From a checkpoint of a small mixture-of-experts model trained on Wikipedia: width 448.
Below are experts of layer 4 (counted from 0) of a mixture-of-experts language model. Rows are named router (the router's row for the expert), down (a neuron's output weights, with its number) and show model dimensions 336-447. Each number is 500 + 40 x the weight over its row's rms, rounded and kept within 0 to 999. Numbers have three digits each.
Before each expert's rows: "raises" lists some tokens whose logits its average output raises strongly, later layers aside. This comes from a sample of Wikipedia text that the model never trained on.

# expert 11
raises: "ites", " and", ",", "es", " ("
router:432531469561524572516455517566471487488462532477407535468501482497480534521553513449529487448541558522471560451494504504523562494535503550491578505475481555486466470468528484483469561443532516476510501491513534409473558509513478504507484459491592502518495478527515485586480510553518540500497474440486520497449545484515562530556502506440
down0:476506484450487478462439443449507451471472437444462506492531496477520460503513478537461466472508525467473467440523461471531519437490507601550479453472525508551529495556449516405530477541509466492526504513577496548530568541527425563522481511530509517485596530488564539592514474484570490509474456568516489528502455525489498480422528525516
down1:483503559545514551476515554516545537467605584488590605555532517485541562519482510469533452501421559520531547489482522465514480506509476553500517518470467540501482519484482528518493403443474502498483461482544483545559495473491532437479513495550522451487489477471622532583522536521423560490526507487504499481503566527496512469480479496488
down2:532483452472513515438556480437583550556460416500514513547552543557466504468572528505479456592589523538454413532462483488481487520538520483526551435528479521473474498515541464524591551448558502535504442497474549503506555483480535543512503489487549527457445496457529515436548495492443470430505479509475528435502463464442477485564514488501
down3:498505549461488499569529511484442488585516485477452519449524465550456486531503532535443502484471471494488488501455474521490527531463497512558531444518400474517490524490519492580397505461493535616403471473468529458549532547432488527485454519531548504537525530512494518483529445480464432525455610457476505526544545417496550405559500490531
down4:532498426468554512469486494473466519465452426511495446461544537491501515439523567524537552425505538544550501556492511492512536528510497479484486482541494479517515521572493552488531543476418473503519533521464546543553473585469536475506459549458532526533505435496501572497490451453504558585501521512520540473487521439556454514511467492515
down5:462556446521487508469487514529502464476537528470505489528515411514553411467501495475515511500517528463543444481493546475458559515525512512466452540512495537507516479523514496467454494531511475544515493545492545522527481505497559459531541493477474587509527545481474501440562555488472588448463545601611445511542528532457458482551523501496
down6:472512520525550515470463502492456497442526491500422535465508578484465461479487500479446466496482527497493450549419494470474421517567530541496505443534489371514421548518520452449591476481507557571534469458604540528516484487506502496524450481465557486551442548550481570556531436536559465522430485450514498545562506589564585537448546475524
down7:446522429521458514499487499492452485544433507516513469456514412513467482471525582501515461567418484479440446564481456429488463470448476557453578539460511518479526557507478501527462493550547486503521477484468478480519485523533487495553517574492397459490501500482547522463562501607459434546466531447518506466535495543403487490446558478520
down8:545435484501539398517492513500502632505499536455496525496506483521500526477482588454454515459536481516428510529529545522566459498521486458509497520469520423515520553534474423540475400535477494512515472507455570553471539453535473483455480439509508505501535518530573486518512493535558503525473466561523495472593497519532536484492506477466
down9:419484496528407523509625612496466445522439461490527511512482506462474512428499562525438521476563476474528507463436444481479505490534431501507576518510502461516462498511590451532433531528527480525453456491477507476478547495495524362558403489455470485451507514510581508489510459495495580491504549524467389514486465526533506453418502510537
down10:541544524503483469450523516375553414474458465524501439468464470430539482541567529450518502537469411450458501468518513535492556549434549477499562525430464464468421597511494543481571500517478456561494485447499521574520480475543488484475548465478510469475568542535529494424547469600470545503481530480470473456468500512488467534515507501480
down11:549526434472416466482491490502447545519522532489521467538571468516490549511499453553523478475535479509460491464478436454518468464399491495526497519462508517485471442477545518527442492501516513468443510512442481508458525420513461498436476546489449516450530385412570518526561552466556516542557460511503465565528476502452439521510470459567
down12:548536471476500501522487476456519460529491487548507503487409566514506488544494541529516572475501560454444471518536465470521493495482531524494504601521549555511486552533492453489490464485437475510594466508474521536538530415492483489474555473476499486528524404514525491475452538492524490503471436479373549571552407516462548522512467474487
down13:493434485500450429526576500522511506524569471548514429510499473452497518433470513492525463620472482479468422519465455461446535570524496473468512524557501507464529480512552471543480478534505535380487464450491544510450451505543466468462548503535511479448456542561544520565460508498516485544519545537528390445521465417476490498500536517529
down14:483531577490533541529494564413488448499566484497484492445494531498460474536538488522505489500463560434540514470516458475485594452464508433535458448445505478525470475511506477493538484484529438487506522497463511471514447439440470420494529492476511504455590551494521472510495460478440476473474507508477471507507441507520496458585461513517
down15:403491512488512483565431490499503474430482520515531475496528538514497514521554549453611438550493500494529471470505514499475490444535527507477483562533412522529457522456511478508476542504420558466524510463543504377378543578476513551505552522492497463503439437419540481499474483512503500491570552398512504494528461540531447488509462493461
down16:486519534501467496546524532497600468555464458462487432446502530522502502517510525600463506502526566415491454501554503477484445466465507508506499507445538463555506477441491500482453489542593476490447492491551432524508508505526539437509485536514545509543440436407548502516494480474502469425525502502482490500396519468491472527472522472499
down17:540488509497412499533511557475514604417472614479461520517468473511529518538517503594481499534519475499506452519485423478500534439449478487489529493456517519478448499520443508550499521564563444467482480424504474501509477504434551536554500510500573490529566485361552549495501568506550490530519467429490517542493467542435478440482505435505

# expert 13
raises: "ale", "ales", "stone", "ano"
router:452467469507588463570493536516497504492453502515522530511563489512436544518426486465540543443548568494475581492553448516480543489477503482471534515511466516478449451458488478562450567485517535443479507502482574486493529478433466519529448416483506490538486504535466537493478495554531544492515461491494545479473523517441507551479518536508
down0:466434519442547492461490488555461494485437448447499586429500405470544397468488462513542439462463562469454496527521478462498487484489544579441502432480450535526506509539476538462506514527467463512552515482551545553479517488546448492552478547433511445482515487525557488585499468571541557466553508548544491490478484547488461487463525509493
down1:483479545514491568477545600500587518493577552483549544496500499487546539523481477491473449563452527489516534530494528496465509521500461535453519502486485533495546480473521538520458408489460523459535470510569524548529512479472515503452509500507544434479420459476570459581523510492481547491573508470584534476495538473465512469495469508487
down2:546479420511464451422494610499515549509509426468469496533548535570495503425539518480487480528490564511507456545463474515489473534465525422444543507538503546509465527568489467548465568483526503502541446514439531568535536478457531545569495504476496442469456500473525498477417571496483557451475481507471541507531494427414515539525476444524
down3:485494545416502501573537530460445461507514487448496567471509410552507460539437469446426502530536476489526411496521494516514475522468562490512521494581489475570572506426533516562476504483558459575467483514538544495551535462460460522498487479486513611391477530573432542449445440445478480485470597451436469470483508477550483461483461551447
down4:494473429493517499481521460554468485460510433495542433479563530521462634501454496460485504474516534599492497398493552444488483454503479510558474499532479461535555517531498533457528450465518485595486537433504521543570483494475480462553457561464423484596505479492552520526491512493477517575540508483520538418448487514513491532545475403515
down5:455522461474479553503499482539556465495543522493516532571502449523457465524477496523457519502499547512548476474512516445522498558544439554470466542523505463599494421549521511482537484513522479533536516552493603534488531499453593516558450490437564536485558473518525504476544486464514526438522620519520518469551517477498490469578460577500
down6:553534497530481564494533518590472511416553493512493516478498546455522396474547452507446455537483532521545483525501556440478489500511469541522475418507457422467436564530478423508526451476517480592453474501503478488474477466477485462574463487472497485533491498508489523582523482601493479501438500461501514505466516531499581575480474478535
down7:530470471543471479513499480426547505491504488517482496535480498523539531473555540481490495526461524546442498497537479534510519527448466539477515494512518511508467515442515496450529458514550520470533497526457463489516495523553438479575479513505434414527506468448579490491533492510496519543532480520538524475536495525497464423446520461533
down8:463461461516514478485506499505449586511524506493536479547463481441490454486495574612451519457493484512476536510472529449527431429554485513458508464492564435484497490523465481542486471516468472521419487470476548548517511483475535512476524409526471496557501556514543473503510505545526466532526443528473578489542481527473567478524483482456
down9:501507448513453523519550614479477433479441477550607519531480465463464452480467594528452481512485566497473499452490486476498483470491490581494494517506496414587463541484585458495456533520506540541423492527484435488420511456505537418587435430463429490491486524445548552448519428456521525473517537539522426523496542488516549481461435538497
down10:492527544501428473514503494484574485444504454523484507472420482532532486588556480500544441514530479504481537514436491500498542531492538465487476552444502515510412552434559505539518449629473471557443514532534503534514435517570526517535510503551486528500517515537533448473609516469422513527476571494521524498453467468537460482490493418519
down11:540554453536382475466482479551454563511453565563476404529576558550485532467527453569492534538535509517435447539487464419474497513444477521480522522468471535464435503479552526527448553500521555470504526469474509524443494448479473505479552601490463540461497443455488533515590561519522560590539433527468469487520476495479455530473528507547
down12:484579453451516533536426491508508488457517503507454473504485489509510487494545565523442530492516564548506493513499491518512507497572569513465570521561501518507434452498450524521540484476457534476524438511533545472553525534479491541469491498526505446492494461527494467456442556523442500514526426478387599507511447495452560552489496487533
down13:480485464475521405539515566494478621484529430517533523556484511507522469436495557550489481485521463538492482532502411443527513541527529463445591548514461448458485509525552507521534470494525549475478498493443476452476494462418498528521496481497525539481492552500486507528457581503486512531543558601514465459449527444524483446535500459500
down14:560523485539521553538573556479537481512491481597529505468544384509491471511493473518479520485458490460561519507496509477431546452489502473494546522579525442576442458471602468440599464428548433510555535498497445482520457398466457447508409465470586530520517470488524390439545507513469566435548473472438461527462506469582489464498526501463
down15:465513526506495495587419480530547493561493511561498470442626560537496475539528569491535516522473533496497448512521448563443467486553508480460430548530490533464522452498496533459533496468510527457527436525559596460479480498484531523484510517538479496518477500492491509482482518540502435454470477479465427495555513529447498504514448512491
down16:560470517551484503521490552540536472529444546431496475482546476498450526477563502576504509550467498476487462449534541445531462484508456502530514517465505443490480557507498564456486504540596503479506463463461460485537536494519538395537439492448485538498457445470540508543474462488524503450489510504433494480484519511461448525458530513470
down17:454503512488397532510510533565503511491513568494441540512484478497426516467493446579481455502506461488466498511501471552550560432466458438547524491448566549500450490551412518479497555516533487454473463473498478479554468559503531511536445522428528449531499425452477496490455542527512455537491444531485429574536474541465502536508532478480

# expert 3
raises: ").\n\n", ").", ")", "),", ").\n", ")\""
router:410494480529514502531435439529474499544489513473444552522483549490440575501520559496505485474535527459501578481567511516488532513494477484479528507490564499454461467528499478494475508452570534481470427487474484471508510429502475538572536502489560464494503565534536557456471525446508538532535497542482518430450515609503504540458527497558
down0:538448508466556410429493502502497506449470500503485560483452472534590446550527439599547458476563481517477511519478513550524441473513558576488516468508461474531482542500539477404569481539493453485496501490560527527564521487556434484454556511487490513460520515503496485535504544514573585456498479551520523533472554514467452488456452512502
down1:478512552482469574431578536490597540469550542483554570528481497459511551540540458504526456502485583474467474518519531494511493491482481517511540507463516529531499506431519539547545423422473494524540508488576503552594495540469492507479536498510525455499443469534594508567439519550495552473529479478505535470443540558470481482520483559472
down2:479454446505443483485500525489575458508480461488543502543562447502518488473526509443511458486529504501464466547447509437482511495495522496465547417546532464538518603547520496559548490456546485511487536442532535510498531471468523491515519539494567539486499509454531504479504552462444507452476514458470524469475478460474527560527453512442
down3:495512514473489414579523502453482498502509435462471598483508509513532511488438493479461464520538480453585467551498488488479484531539546460558478545474506470485494577504531475573462597512491489566516493517475469466480458600473516444442453535535541526505501503586454473486540497433475454435484559489526556553530436482562447477457500526502
down4:532462421458572560477457506570495483403524484463501578516588497512478502470452537452518495460579476576463485522502509398515513527469515544547474506546521449474480563612465489511495500503481560455531473381493478550557461550458580488486511461498525510481506480494549521487525486506456498535543445495545509465457497509432440558455489420590
down5:506536443388493493433499518526537446513485495502448503469520447521493469463483480517502421531570573570522570491527511497495491535473483512517499551576533451619456494543489519465520463525537438500517495501519530515497531492494525505556485465457488567502535489461617538465447570492442586506532525503501483535524498476494450465516440534563
down6:491485464529519492541510502627505522411530437567446500551454559488581424528486492481487505488504507516492487518519526485501444495591451525534432441528418457450389513521444445444554473467561516504448493530577555472464476456517515519573472476522527517557459488557567444599484502547494432549449506492526581472545528525514531512471461442508
down7:531494528483446494543520504485429481481504517531503494556470475478529500438507502499544478571484507533461542569465467455545512472512444511574484495485544511491456556483497506494559537554471478518509529498522511527478485529540541488558527514515445412509557432506449504515546525577528484526535496478480437526554481524461446463449609500467
down8:554494388532527462460503449470468600504545519476509503585508471524557466450505522487450524493510504602515504567523536462606501406552475455527523481522501489475398549503490477551461485491490459486527442569432513481542489545546488513492513469556497555500541536513530542494522513573503443483499460502451470502627475538499548564487510446480
down9:436561522456407548503557517509456491495457519523557499525509484528470436509466491526466452471544458487538502454494520479506535533552439517492547507474547470562452533521554543543459500532534453509406528554527488508439494443462561386550482488497441430490515465472557506504512494460506508485498521522526398516466489503534551545465506521548
down10:508469538541498477515489463476547434511515495508516514483483506520565518568504501580498462529459458463476473500493481539502558525417586505495491473462515495565481522469574438511567438537522548555499473493616428549446501506500515500471513502548541498500565494603505495466537496515494491501478543487520506528507493480502446526526443426568
down11:517539439493451475473526476529511512488442542500480478596596503498478554496548436567463529518510463506488495511476464501479507492449497519444541497457486520503463529571473484510492471494461504489472515429475508507459518457504500440472432550437462557464505442415573512513596587499518507585565467511457501498499505432491451573550549467543
down12:537558459512538468490447490548517509474493491477459509442459484582534535513564524549406595465489546492503510490443495449508511496478514526469498505510533528501537504514515486464583485517467427479499455502482475425529504399558480517443424532437570478504580461487490554523529473482521550529559452476491530481467445476508519495584480504545
down13:470394471476477472510521519516502558493594496528589492520514496501484526474470499471505489545549494439515425538462524494491521537555453512458519518561507494492518527498513432521504473509579498464551482532508538490418534451451528523517501519477459434448432542562515524515537503520544547472514579562545458508490502515474445507481490530526
down14:546486490462530465534536491545518448515452518461561525466474448515460420546505508474493518512411548423470484514559507578424561446530483508430506497494510536488487447477568499511555447450568447518501533549523552454533498456444547553519439500451509497528575499498470485529408516458508534492513466515478492548433508526456528578508498481491
down15:500501538546461475516465437482480511454439507542502457541530519503503523515536520517529449496475501462474528502493482498479495434518509513451447570429457467507464495449482533380531520478475488485510536490568516443400500535449486512519556496531533459442503549533476496444493529536497407486508496521529519458534547510513492543526468508508
down16:473500496548450528493447469514594462573463515427531469468493559470521529507559471558518533493525483471515470477536516455519434458447468544511534505454539496477508476487487555479528525537566425554537488432484487569498520529514521477536562458503499481491441468443547517581491559465501463482493488442499495471450491502502511545449519558499
down17:454501574455508515454528504522539563481466553482494610521508552500460435485471505557455511491571448543455485503500443566544517456423452454496549527376542541488415458572460514498533521524512432457507492491495516516542445502495499530545509467487538464534468475520518493502484508521497511531525470458531513529520499573496463569513502465486